config = dict(
    d_model=192,
    d_expert=144,
    router_score='sigmoid',
    normalize_top_k=True,
    init_std_router=0.021,
    vocab_size=8192,
    norm='rmsnorm',
    qk_norm=False,
    tie_embeddings=False,
    init_std_up=0.0292,
    init_std_down=0.0,
    lr_mult_o=1.5,
)
Below are experts of layer 8 (counted from 0) of a mixture-of-experts language model. Rows are named router (the router's row for the expert), gate (a neuron's input weights, with its number), up (a neuron's input weights, with its number) and show model dimensions 0-191. Each number is 128 + 24 x the weight over its row's rms, rounded and kept within 0 to 255. Numbers have three digits each.
After each expert's rows: "gets" lists some tokens that make up at least twice as much of what it gets as of all text; "comes after" lists some tokens at least twice as common just before its tokens as in all text. This comes from a sample of Wikipedia text that the model never trained on. Tokens count by the router's weight.

# expert 30
router:153144139146163114156146143086150101154125114150156196140112104095125135128152128094165152091093153144109132154104184153143116113146167097132085155128142134144138165125059093104114131112132136151125125126067136155134121156147095120088143135100102106107115125122154133083139137117095131100161158124089157130144155160135137102111117150141113145147149105144118091148125129154126140133126122115126181103151164134088139151106135135152094138159155113145106113131112120129119138091125119139187133120056141068176160097148140153120108131129121131125113116094145132129125153115132109146
gate0:133140130119152124139144099124165151132096111132129092114122167132126167105067164173128153073112132102117139130145099142160143154107121115128144060125095163151124140112130122126119087163104136153144103120118142115140095110171187110116162127124114131134116096113118087162116124137116143128142136101179098114131091109164132123120147128121111153121089117088126125131136093133152120154134128124140119166167100129087133110135139092126149130094122097150150133172147149177117102129104133098180121161104135132103158170098107130105065133102116092086114128108099135134099135158169120152
up0:124165133134146109163167115149121130125153132115129120168135157095148115111140105141130124157115097146111124142110170130143144093117132090099096155155121138145123138070157164160133121104088168101164090112142123102105125078156135170113090098091169181125140171127123144156143129102125184169122139134102090112136122111133125139149100142122120116139160120169117075123188134097144122105134147155126145127132140129125137154141179113124162171111153143075150161098131113112118142097170146129099137111157112125135168122129132127122127146118086152147088149155110164101138166115124125151
gate1:144098108127134092141149123133087099137132079136118157142123126071095170081130141081149117108147149083095135113131104154126110059161169136123116122130130131127152112131090166137129129130135137162101116122118127107132101134132134109137107116119113149132134118115126128124122153127083126143144071144122130108104140099132157144098149176173101154175129115163107101142098137099129180176163152133150130153127163160091137144136090146098124114106133154084134103154136154120143121107100109119139144115132133107137156105147115138076151090097076150146082147141138104111139147071146128106
up1:127092137115154140117136176151126139142118133198116113095139075125123172126087173115145141083121119106135092160109135131136144130161150132121115144101124110122119125155160139148151098131152115088161109126142146117131126137136129103150101140132118115124103103101148133126107140144086092154139100123128149122143159143114152132052088128163132145104147208149152143121152146169061151127120110153141119129098143140120138168152109139153118126173129118139134150125176124123155156109148120144170156080167163182112147133112161137104113128096185123148111123140106121117120114137124154137
gets: " |", "ed", "al", ";", "ar", "ant"
comes after: ")", "0", "3", "5", "4", "6"

# expert 23
router:111121152178135132157127158081115177135138144162130127148140109097173109097140146119139117126122129140135123131134142127137090143120129133116140165121099141156147168107105094093089174096131125120137120130097104157133119139097140107164174160105121130127120148140113121092098172094077151136096119164107117119153100114104150104098098122114124170130179133098106092168144151142057125186170148102148145101160162136134163130112112142125094126159127152105122149113134092127120120103117134121159148122126145086169159139151107131119090152136109119145113154125155117115166149158164098147
gate0:125128158134101164143136126146113113100159121083190125139114140116106140157078115182176085137127168121123085148151096163131135113107129182133122192118117107151142135166089132107154131100137119139133101126103106127131152144144132129130131118170118108112119112140119142140169099134085110125101152174113124122151113122136133101159133090143133105110103152102104092140105182132148118169141161125154124113153139129141114157112114117120174109164120157122153143120177110138097114115160104094136096127124118119126192075129140107127094145154135104159122129093148145136127193110125118125
up0:158171174103115107103106120129175138146127089089091140116143086165124122106098087127096150136072106125115147151157158119111164126111145087136126069133120108109115123169123164145150142137087134106088134127086142162104097123109112155090105154103158161134130121108126138145119154146118135135162126086100121145133112138132119124127119149138094105126160103125188126109138094122134122116108108152123115112123154137116137121143099130099142167089117142148090100096118141089127156159147157126145106167136131108127056164070086116130120111120127132098135142113110174144100131130107142112
gate1:105151172135120122152102122120115142091174123105182072150080115095098118097151168109142088116122122097119101111158102150135141114131092136101116124112144127121163097148141132135099144111119119080148125124094143131106122120129136064118118107144139157132125096135158162131104141128111118101087112138138116093108115131102142133116089109136110168138146136103126104099103125151166095141110106130101167119132124124097151173122153133153125187125160089151089097113137145155105151176157109099109137106176127134130117109126160102138121064097164106137132068115109136133104142147132114122
up1:107185138113130121157148124143162137090106097108097113128129128102083107068127137123118120128102143074182115169171135125103109127164136139184129136153095128126117079150113128146106086099112115142172122151131160145163114096138171145124150112149136190142128111147150102073100100126135160113139141151122109111167179096124168140143149118095115115095106145131117158108138118143105153133105098129109136120115138165138150110133131120093121098144153152107126124123135109160134111121098143110116120073152122108087150122137132121120155137096134129176112167088087128106091129118142119119
gets: ":", ")", "\n", ";", ".", " from"
comes after: "\n", ".", ")", " Born", "ed", " Coordinates"

# expert 12
router:136165127157096125160121119091123144143141133164104144123094131128137138118135159142175162133077102146086113115149161135132112159128131173129107126147127154118100127107121122074112174079108159132130109166107127129197150130126100107148129112118116171105069097127150099123110132116115110131145176149146135122120112132085178105109118102114186142156150105111123126179144123134118157128126144171116145124121154075128125160138121148161123120141175142116157156104110147130141153130100094112175150095119150094199130142124114145152133117135079115162144122132118146133155129132133132122
gate0:141137095121134136144135178086109095135163120109090170101150179098137124099129121159155151097123128153101131112145102152088117120160148165124150114127090091123118167107095144121124110139088165157154127106125108139098116125138128120110107164090113111126141103095160135079138105137147134131150157094136154126116130123117141177114153133144129177068155143129111127166142124119105111166114124164136103126117133130161115172107112156143105152094130145096139109136148099138091104143055099138173133112132110123118161082123120129140126090132131138107120146153109099163141070127114112090
up0:114161142110121135088126145093144082131095170141115170153122150160134068159140139106125135101106106119123154082121138108152103165087150139093159087113147140151110150116130165094093122146115129092147116154167115081108139126124121105107099100146111180153142117144143097084116099116130138166146112121115127189113135100144133151112116145143156126128144135138097100156113110118131126116129116132176132126174104158123110173092106109086131155136179135109132095138129122161133129140076138145110103122112112149135167160119131125110117053116120161117158122135154119129151107114092144130
gate1:136095148107120109116124126162112135165131131075134120176113166122127155116207136125112135136127133120131138146155129131137155159144137166090115117137146141121172108142129067131177194114107143119136087139127152126137098090142104127111096122147115129139176087134137135173113156126106129128135180128125157169094143136147131106192139126141155133135152125128086134105115125107122167132162071124128141141079139130139164147181151131124087150124135139168131129108126109142147106131131147143119123125151116138160138127105152174105099128113175121158142122112064165141131132108121160128
up1:141110132098091151097115084098116143144154124118065100167105130116122141101146132130160146106137114140092104117145123174155108120120170109113110106161107170127107114130114102147142114076159131118112143147142120103147098137130110115128117106134103130117178119126110083113104102084105125130165111115163107129114142148112162119173130164093103121153147151174128180127118106141144120122156117151097122134143127127183079125170141121127127117135137186151179165135085133129158154120093122110094185142128183112097127109106166113147163129086119119136130148139133136118145129131164124108
gets: "0", "1", "2", "3", "5", "4"
comes after: " ", "1", "2", "3", "4", " "

# expert 21
router:133134144157104146158133114110128152141156169133104169157137131119129098139129128111154162076130154182123119076106134081113146122161107133085085131114069125144166164109139141102131135131122139140108131173106153151173161154141100119110141135100093121125099121106164114124133163142110112107146136110100150138130147147124175101135110131118114135137159097141106127184124148131119138175114121128116145119145172119129147123114129119150173158150142109091132155128131114110117135094129097103157163120122188118157139132166084162140121131143127127136135118097172122074179119086087106099
gate0:110124153167113141125091159131127143155117159157105103132097085171137101124120088099135115141147071125100110085126124088152109165098119165111147086112102133127173134126131084123137151128122107142122103142152124176143136097092120140168095138166124105123121123123150134134102134137110132119174070157091123140090090124105102153116119096087110176089114128157130106110136117137077111137131125113181134130106128129090131107155152127119147128137086098135153137128123138155122121132183083116132127142089144089116135102125165120114151097090128091109128170161125142165144118095134133113
up0:101138142118149148137082138097139150119128089101104094122141098196147090145125086113145157089139118091141124086127096112126137131120125137100108123132102138114150135127097123135137161137151120135076125151127137182133129108116141163136086140185101156144155128106140117175119176124059113151158117125089162107104113098116093132096124113145146142101100136122138108129120126116158066146091138135133163122112177098098105132136105121088129144146092116143165145094136133120122122096124163076107155142136135096115160124118104111140129134122138071121138164148117116161141137099108154122
gate1:096095115120135129106128141093136123168114142131110117112156169136098113144139135115089174099147153171133108114107152129110112142114130129101147158115130127136107161108131118113163086174148147108119165104138102155137124143096114105127108114134130118090099155126132115113082171115118124168166154124132171140087136169114143103124105119106105133154143136150112175139123140169098160082120104143120140126146126130128122175106104174141166191151162082159126103136054119129137120059132129114093150124091147105130109147128121146104110122158104118126115168109139122131161122185119134111
up1:147173125145160125171108153121155130125166130122096106209105151129133129154103098139108155154177158169156075138117101098127128132136100140081152096109133125147125124128139149120152124130145148114141101115133134094091107117107132160097102134158141100122133130143153132123080127118111140143128149134071110134130163157123183102108137103136106085145116092120146152128120143157108161098140140171140113111100119140125135165139106172148142172149133100151165125133103166129149147099114127134132131068113147113135117122158103159150147112124162105156099108113154109065111108153102103128
gets: "-", "|", "\n", "==", "===", "="
comes after: "\n", "-", ")", " co", " Pro", "=="

# expert 3
router:149147154132136098134148123108102139151139155138121189138102094080142157113138135114140170077087118165134139143165139103103105141183113137131091136144119170163133167072102110114085164107106147151136141136113149162148165118122147139118110105132111135112114107109124124107120169102095107107127145171089117124163121161100154063078126175096143136122130169122128121152179138162118152117116090147136142113153141120150159114119071167156112132131135117092166143111094137135113160128093118103116131144124157121123131151161114160122111121139114103102124116119139136115162159133113121114
gate0:074179099164186168131145102119127136141159166101083151095132100119190124149099150139123139124117157171135098150153126108105123115137150147117124134134095089154150172098169128121090140122141124111120110130131119120158159108095164142146126145152092130114136103131088079150107145149122138106129094152150135133122166140105144094146162119118137134143105161118129109113164092074149142099136116112108135102158144157146176149133157124138143133146141118131120172171098185097150107145152106136116141112133110148138130152121115125091111124118093089169111103132109079136121103120147133124
up0:161114168106118100098160134121107131129110124104138167129100123137113144132110129132113134151136137136112142130148119105147118153079122136132125113118122120063151132137098110143162080121130126134105133129112145111140119142148123100140120160152179127150093129206123094093138118097121107135114175162111150111130075104143125122085132105117142119161103159143120137115134171134086170119092135107151102148148142143161135132186137171100126140100104181139138126185135137135119120184117159157129109139130078082131069116133099143151131120103114154107087114138159108113113168133105097117
gate1:148147131129107125103098133105056141121147121114158111147160116109098153122140126119128150115160133153163152178139139149149110152146125146143105152136097170105113146108141116138115131132129165150135091121124154148146124146120063099137144152120099115129188142117124097131120125057107160159113171119126127163157100109086118128143143118114179159105095126113131116128131119124157122124110107115110082103152120089170113127137085132122113133068146196131157091117122112173167146103157132133092158103125157160133146112145114127080135142157125124109156102118107126114127164138143090137
up1:134120161136117138102061106105129116122137148167141120119153122079090133102128106134116100122121109152164156102151115141156148137147132132169089161134110124119162091099123124136166149151163122136092101128140159119165101124110094090103100145092099135136122131079111138105152130110102141116110178102113115129109133138130105121084111130103140159094109092139148143119187140126095127118095126135161084086150117138176108143126120123118110129135155198135163131143156100122127124070154144125100130142122165132143077127122145126109108139135117112146162087136063165123143164130149135120
gets: "0", "8", "5", "7", "4", "6"
comes after: "9", "0", "8", "7", "6", "1"

# expert 22
router:122118199156104095172097140124122154148135112145148148150129088098121106141145138082144184129105123114110142111155127095090122132158123107142125137109095170152091142120100102099098163108118139106107135171076158133184154130131126123126158122088130135110122100156163133093126137118104115122172152131103119123173121126117148098098118134097153151127168135129139154154158130111120125126145097134109145117152127115100137105126107125139088098116140134097147155137124153168117136102094128063134120168137188095152139123165136171121138139126103131137122131078132128119170162109129077130
gate0:166110147064074143184142122145083142106141137184184126146121135091152126099131134111133154112097137095125139144144084105102115129079166095172140151095138089137127106142111118092121161113121172143130093153115151132127169107146124096185159147082158141111116095121158146141154132138134121157121147146128156141149124118123127146136125145115120137083149103135159151151125158129112106155094092083108148137108121093159123103156125090145120130101116123113136104137134147144126129132175150123154147127136109115102177120128152149125153129141179105131173149099134128115118135152089106135
up0:088114156099088131096150183129093148168143163150125155148146108109146102124109121129143153117138141162112167110151111121139156103107127101105134119138106108163109118132081143096115150136094170135117144123163108147166110096112119136137136136119108151129101129118138122123117126136116125087138141142119105161124186190132140124177120121095102110079175104135210153129113135145143093113167095119139120160131138141124135102128114147105079114143120116115151125118088143146122086094152151161094157124121120118131150156123139143105125120136135103128116091110149114062122096175152158159
gate1:146149131133126106108105112151126121140141115132130138134127129104121102108132063106158084162126114131119142122121115100172158113126126111154109130155106152104115112139154136150132110154146131117134070128136110138161078090136139071100111146138147080176121128139146153100129173096092130162132088131121142089106118138102146144119089121117151132109111140089097152158140136143130122107112080138104113172110091140097144145085152123159148112103151144152102156111129122097191126158139148155131130176126149155133125075147131138160104086147098165149106162116156127120082137101121167163
up1:140134138175114134134152179139094102146157170139098105159150120149167140097122148103091154128136122128130115132125141162117124114114152125152118126136160118141115170120108116154153153133132109076124138173158157129100124122169120138177138090149125128109143116118161120159116140141100122127146160144117124170122149123153090144150126166162098122145135095113137128150084063162170120181072142103117150112104159108141076113150135136105118157143144123121107135132150178117146125089077138132127183131135119139124147163118116143126123123100197094136122158158109145143127109167130125093
gets: "0", "9", "1", "2", "8", "7"
comes after: "1", "2", "0", "9", "–", ":"

# expert 8
router:142153155146145128162105123116105171142139131148117146129126094090143134131099137136144120097105126165125157125155132129134129177128159141135091115165102149150131146168126114077119159092102103118116119140140134157216170135101125114118154128102122139105104129115150126115089112142119107142132190128140170069173135121139171120102094125121180176135141099147113135101117119119105143161133092158160157142118150150143133119097102155141113109130143123147170138136103119163159133083123121147143181128121127088163122125150099162123118128160131111184100119152095152127136125116118109161
gate0:129112110105105102122121135144061136125177114126094117105159118118109160137193101176109098119069160142155121097156157100125167140090138134137146113157129135101141156156117164100174127081084172094137121140125126139109153103171107130118146164125123155131151157176157115113123143157168116095118175126097137104162133160122112099143115154122110084129115138134133108146147133095130121176119108163124124134111138148099129106112180163128108099132107117167171106135090103113123140129155127160118114113134122107123142139090162114141119126162137153119154146112110122163143134118113101111
up0:127123074139163103124147127121150157106159157161107143128105087126132119115105159105190151137140098106098122135159150122116135164150132145138117090125104129124125107093137104150092130161124121123113089094116142122117129117126127069179070121116127094107125116134109126152141156101106123116152127108196138142154128123139125140142135099153094150126167156110122143111131116115103137124126155146110137151098135080117112153161124120131123112147170090092164171148155180143125104182154142171143142148147133108137149118155155190105165130131117113137132123090095143139143120179077136142
gate1:105125110093131119108115128147129145092126111199144152146144158120151096169156130152127136113151169164144168144137141148174125144129161176118133128094110129134141124114141113107074121099109133128114129139127101122153158122154072125146117129119140147117102093113135134122152071135141136180159167130104113092155114136146155132100094124168143168155136105156090096110116126103135172110140148121115111169107090161127129131077141127139106153117110063100078076156136137124131176113116129114104090131145126099118149084142110116136122118140163105135162143153146105148134105102123110111
up1:091113118155118138107117082107127174110093143080133159171119104113159161135141103110165143140166179094146108172139127156110085116152159136125117151133117108178127164117107085145105143140050159140123154166119125105157102134128097129134118126111132147115100086130153106115088127108132167139125139120151145117118120103130127152140051126138131129131094147124126150140125123127160096121132179115117097157119114141100138143139140105149104131085119076126090142136131102114145106128115094131132110193125131164151145150152152119130153095096134128088114126108161156117127123160146151126
gets: "\n", "==", "′", "===", "°", "″"
comes after: " |", "\n", "==", ".", ")", " =="

# expert 9
router:161127182146089106153104133098132143152164146149116143116093086128141123119150157097137151126087157140126118109149110135097130155146106141134109132108131161163124147115111114132100127110116182138111087143109129158100160136104115103088153130117085139074110120140161142113095150083136117110125143136129089120161117154088140107121100154116148154119160103119117102146126135158115170109148111134149153106133177136115164132124100171093115123180142130104122136124122124183104172106082130135165144121087179140160153106153124162154100138157098094125124165114137123114123080127106099147
gate0:184081134130089146107143135101138141139129138152159146116167157132120132127126120105146130152136141144144114129126125136123163129138115141179156156168075097107072109154163107141158154161148091119143123112119106191145154078109119136055120127132117136164159164140111088121126118167124092142127143150118105118128130150083129135158164118087134148159126107124143088103164144129135132110110085135136117133128091117088128092119130163155156170114164104114150117103125123137127137077134150102128171152120100111149104063169158154138120118110119137096130129128104122134112127147110144133
up0:133077106143142124143152146094138093132164115135132116105096162147126151144137113140138111121152088105170138119140140112134120117112110139132144154114097149103112118165128131146106143112136122139149090095107127167172154114150121121086154108092142141090135107119144121119150095094144093091153133090174128126122131110093144134084128150143172116134161137115127127075106111137131123185147124150167128129108090151138134092142166166130106114172200162093080147159120166165132108066138143106139147117110100117109095101137102112133163153119111116107101120155125140130136127117072109134
gate1:131132123092128127119129155123123152107131109125136067132102148129113148123142124162089102116102123140158144137072119126137111152078126108147121120164095128111139101156157168149120146142105143134153106171131200152170139139154137101137090131188142133105118099118088137152182134102104158153108150131153101114131128130210143154132110123133127110144171159158077130082113129104143099133099135153128115145120157138120148136131112128143094138110108154168130120150117129134161135143142118100078079141118051172120111154109113111131122169139125143095127124116136114143118138120140138119
up1:106137140120132102082088117113103112156127106112099127168085101151132124123086140151130145080155136146166104113106118149145112138104136127159159068099096120130100149113128135106136086145081144100106124146143160121105133087104119131118134126081126107121159100150119153097166169122150169146124178127205159131136096150147167127119094143129122117108148153137123082137147109095135118118100127098182184187138145162117157121125098160093099150148116081147111134145111099139137131126144124141108112092135118152130127137137122155119131123128127128142139107100107125119150094154136085122
gets: " the", " a", " to", " The", " his", " an"
comes after: " of", " in", "'", " to", " for", " with"

# expert 0
router:141148136162138135150098152094147143148144160133141149131131131047141148137131145119114149132116145118135132127148133105144110149128106138108124093127111158143143166077092111081131147095092149138135117126096135103167111142110124115140158171094071168105105104116136134119141138118057135137135139148131149120156158160068147116098113130122151152120117128102083115147159150138096156100134113156157149118154111100118148112138139151130129085127139117145148129135111105141126150130119144087112151118080133133182131112150127147165068129159075114147112152097144088115140183124134115176
gate0:125113113121135109144137141131168133086111113127116126145117120131147094111105168102139110156140156137093115105079136133122141114079112127112108079094155162147167181202116143109133139162114129116115092118156141157154182169096128107113159099135114116136122145082110097118101181108113158153109121125103130123106118136184094148167126115160117150125096119134122108131110120124125118124143146131142139151132120159126123110156137129178140176115172096138109170131099128102138128131115152123114153138116111158135107136141106097151123100167063127151084136098127114119126155067089114139
up0:164180177153118046134145116148121126143141113116141130141127126102118167137155095128123090126111120122121147135154156150110127143107139143162164124141074094161095104103131076155142104128128119116104130141104173100136124108142161116082125134141121175162135121127126123154089084111149123101170124135124177130149123114102113120107077119099189073138160144135144088128123119132086106108140096128163124145144107136157085125119132131090113118102071160122117137112153099139118115131119077139134140144131165118155131152108113152136130151122151138140158112161137165147145103140152150121
gate1:129115147167155158092144132120160162151176191119100102085127129096132153140148156127104193106120139133103129122112112088126155142136127152098150133129115119153126121100087090156119112136140105145124121123143115105149116173140106161136130185151131121151136138083104179148130102120118092121122117173140119134163132134143106096046164131090123139095106117146139137164149127119115139129100108137097143127174103129121164138128173111115116118141119049120072108128132099078113163146122152129122131141148113120104142168138116143144093129123143084140124132137111122130114151141141114119
up1:139152090078126127131117130160104103153102162147165100108093136167103099121118118131147124139165111145102138107087111156120139096160129108149108124122132119105151131148144081122116112133139119121118174147134139146121136119145127164150128109147131136101114142142169141096160202158089117153155113126085158124112111127128176181151092134116156158129124145088139122096092134152097105118082143126137146149117146089153092163138117101148148120147110136136131129144127129125144101098141121158205101127129123105152100130125149134098160112075114146142129104145159143136126071168102180146
gets: ",", "1", "2", "9", "3", "5"
comes after: " ", "1", " (", "–", " $", "/"

# expert 27
router:128142175150109106162123178121075165155127160117114134161121100113140125126126131107175125128100165110123150127176168118113117136153102123107092132100108120115117128080111117083093158123131128156114147112120148132152155158110126122104149136109122134135131112123152122094107181102101106121149171139119104108129107139116143112100083131111115170124141132146147103144157150165125140156119116126164133123132134132086170142097129151112098091144169118136188167089119105116129163133091131097133105108102157167159175101142122155126111149123109117128113141081189093093137170131105117154
gate0:144139138143159147150115090109123152121113105112092148151109157122123102107197131113122092155142152112184155085125161168119122116112130108137146129178156175115100143167092136118148070122137124107114148090090142102153161095105151129135148121117113125139084134124109147088121118117102118131146110097110092133106135113083113105129069135100138139116176157114105096095108123156118123132148117145152114111155094134111119142109179094122166118095111157154117126089130162100122134161114088126081120095117123121125130106116113117110122121110115142088121138089148187109126163103122124115
up0:159102138072089111124172150165108096113167131170150119140141117150153125156098135132124172134099145167116129124114136119082144137161131150133121126097136098151152103104143104120120172134104126122130093138185120136122120158143122083105090142159139120116176138169139099168135167166132126138123154180110125145133108134132174132144156109127107148154116105177132138138147156122123141130101121129111122147128169139129125120176106173103110139157157094081150141156150094156128106095136146126166132140147176149126142161120156117137075124142113126135148098176132084128112123165150154126
gate1:111080128131122109124093125130148152163098103110122147115116156116113120089118163131104155150071117164075095134118116142110103123128137148148162106107124145106162105108095152126120102137115135147146103098141139113146118144114159160122180141126135115102089153134120140114095130097121103150160170209121094129116086124126148112169149163074090104101123112175115160108122131124135135113086085168113146154119112141126132093135146125100118121107083136114132120127172147106106142164143152088088150130161167129138126103151104149105090114150095094129139116119105140149095141121150151115
up1:132119146129096140133124089151109151132078112150131117126130144094149156090096193163126146145082096124093133157128136123134108163124121131131150096135112159072133126100103119113114123161120125115130142121097200109142126135166102145148184140149124106150108134128109126097097097135152070081143186155124142134117128127159134135197171136116116071120099116135125144088098110143108125120114162133130132152118096180132153058122131128122147130136105144122142129137137138087128158156112108103126133113121145100132099099122093138108137135128146136098141137126151151088119128094096120155
gets: " ", " \"", " up", " di"
comes after: "|", " |", ",", " in", " the", ":"

# expert 20
router:152132120151139068184078130122112150141131129176101132139124146091153142142113153135131116090072137134136137129135147143128105142164111139111103112122097132168098127109118112081147151117131114117128142152153141142137125130139111096096164121070136124129101108129137150097103146145108084122157153119131088101112088157069137093110131132105171149136151111100092102135123165161122146105152103157139121090153161132093163101115124148158105125136125104139139157115100072132155195129101101129145186124086138097123125124116097149153137125136135122167130120106157115095142138117111096143
gate0:095152129131133175132144105140121122106119137133126115134128122155121153123113129128113131103100173144137087133152113148115086151113106132133124142099157123080120124148066069140125129169164146089135140159150128162091131109141112118131133108145135117102096148155096107148155083148122139155163140113108144135134066132099113127137076134115164120090134113123110165126114158136135160147155085105161097147147155139095150142165130129164121151146151106192126123145140156150122100123111171093136132158116123159111110141144119169110110095164133122128116186143084176142180143095126144121
up0:137140102108158146128181163155122110131118132142087070147098166133139133134124148113136147106141129118122124131134162115132126107117141126102171129160123133109076148116142110160138154123174153139123119122141125108147089131102136149106135110119071122087109142114117164120146173094092176106096103117138165172122132106143116130160162187136113121155121109149162107102156098145134165120094148147113152118101154085128136138111123142170113088106097174121127167145090061153121118117108121121135107104112116145132172129120152115049141131108130131117124119137161096124149114094112107134
gate1:094149149139101112096170118151107126091119127152119124130107121165133119186178134108153118149097121155093085129149120129093137133161097101092101119092131168110148158150147103148174112115106149117128131139156158152160110145082160103123170128115133109114086101133144170138121119155124163110133111091116107121106113138102152126143107148132167168165131092115109092131148173132090129148158142116122138090100138113143109108132130105085142116149109159122125116196149124160126162129148143107139153148155116113097120092117110118139080123115124130140094081113086121130118165127125129181
up1:122086154143143160128117092099168165102114100104144153147137126106092127130121063117146120128111138117109174139176103150152106122106151121129114099135121096121115142120147148105142088158137129154122096158124096117177127133126127107118130135120103097136101129159082132112111095143129158141087148137124156111123172113110104159135151151136116127148148120089108154135193101127100128123077150127110099125160114116115141114145080149126101069137132135122094117118151110117054089177133106123099110118120123130133117126140075123121097147192149162137127133136143140104111181151141114114
gets: "\n", " was", " is", " It", " first", " The"
comes after: " the", "\n", " =", " is", ",", " a"

# expert 6
router:133165169126143135173118167081118137159113120167095156138072094129160158109139137079155119124105137126142132109166175147105156171148122124110130114132114148149111130104128116091081179082102132154123084152127134131193125121148116067132109125106100142134084076108160102144115144117095100130113166136150123122155109141123156113135110148133150126123176102105114135105122114128098177130122144111125143118137159153109159137103144116136114084149173147113168139110093117117131179114122099110157135103114129122169170117131104173137130145155122109135133129143121112131130101132118114132
gate0:122148139141138170145128105123138115140158089115124141177160110133108099146195127133110093087183124166138127160131155118120118115132163120141146130153133112159140136117148151176107160117117114102138098146128131140141164100138112147124128146081164154155125100135143101100150115176131086125170118155137118135100131143095120148116104114120152137111124156143161071178134107138152106143077110119109121062150134078180126110101135102157140140125140122142153128077145117173184137162140121154158111130167123120129138127130158139095155095123127147132155103125096138133128139080127112142
up0:154129152138103123130129132125095143125087108132137128083156143118073102117101162140157186110145126107133122112137128174103143111132103139130137176153101151098078095138179125079110150131119152127128146110123136144081068116161109126109117108173133124135135134126115127130111105098152115145109172173132137130130108140113093127162137153123069137080149154070106120110067157107121137125162112151146126181131165131096088136148156128135135092111129132141131133127089137147083132111116087081142164132131155146105135148156135136172114140108128132122127179140146135149117127137121115110
gate1:153090081159107146116126105129100105184118157124157172150070091132151155093086108102148107103165106106113128135108133138114134143148128151120103154152098146115069150082136127101142122140155130148143139137155161122122138158156124132093115124156115140114099107099175113159097146129116124112118109160118174128157090170106157129151109160141151140132175105151157160153100181090159138131134108080118111117168113148118143115130114129107122129114096147080141119109138115093141141108128081122114145105121134109142139132077132119154111165138104131129159150118144106156129105141114174111
up1:147125118104142100113104165107099155124143108105110093087132204096101089086157134148155123135094125111133092098149130125172138119131129127131109101158144108118138140134111123173128135137089134157121138135146097133126123078078135146134163158101139151115115167113152138154149145160150164139085108162162099102089162096126071114151119142113112108158143169119151115152118112159106115108093105136131126142099177125117122157108131121127120135115163130091130155114077129163112139133126132107144128152110110111170158107115121120113141054153136152127100117129105128113126160163169123097
gets: " ", " |", "1", "2", "3", "4"
comes after: " |", " ", ";", "%", " /", ":"

# expert 26
router:171136142118146123172121132132119151155156182135134127128114104111122121160116216100120160097114131156143158096146131132098148153120135139146154130148086156132130104106088120104114193110102163123130130156076105094143133102101112098100111153089082156121097133138130135110142153130068100123142116137114124136144142138134168106142111118132144168126139145140112116131110132115113137157106130152153142133162141143119146186097130145159099099163169122148150130119067101136144144129091109112161133134123122112159125103165088179123132139127119099138108156091103167137130165115110106136
gate0:120123141128106096152111107130124097130166145105155174131122104142132121133132153142129140077121113142140135089096134084058139161126161122108131178116151134118133134122103134124122150076159129130115129149138158115130120053119132104122115064124145146153106089128142150123141154174129142140130131152101141140128135122106082158126161138142116112149106128135099122127115148100131075144154122151141127162133169145091111116103146142116127128137139072146140152147138116117077117094160107134194147126177153093108129149148093160121118164102163151100152124150119097123145173079125103134
up0:140109109147131161138142143125124108121108110115112081144145130106151111119118060138107115171121148077129128180148114129175142109108056157159133082123090100127120136111131131135127096119149129109130115145131142112162138156104116121182148128107133157156093154136128132126131084143108094118103161128136053099163159123152146128145114120120092126119138100120159157124134133151115194102083147105113138055105087117128103101136119126111135111157126128110109129181131175134142136131143157133089132141140118123127126162116150104159139117139135119147150129106138166080121106168144141121
gate1:140158115140168082168118152159111182137124151111152154160139127129111129130184093132130097136113130100131145114203136124172129140179096126123159126165081160126131137137140107148113120142129142153126142153149114113140127114102093108100083129146145179134144108103108124106114183145180129128081124110144146134128131131117124121126132166105125095143139133158139127115111136146113121145091099109169118133114147129086136140152120113147132101198158132143113113152113119191097116151121156120119151144131164124123094122107114140061114106132110127136106148106082172098114134098150126112
up1:101160162150165121140117120130134155097127140123138096123147134139069107127095147136151148174131114114102128096129091149159138125125137156117119131098138060156102122155105103159102108139135087120171100154109120170149114121119129119096092113136128116126138175139092110139122119169089114146151114190119101136131130175125131153129118115162166150144120143115135139134117123138129083156104122098116156178132083127145131148169085137116130120133160130123118130139178119150131086172069094137096125108152122148132131113145146153133124152137136112106142138108112151173159094110197104099
gets: "2", "1", "t", "3", "6", "4"
comes after: " ", " (", "–", "-", ".", " \""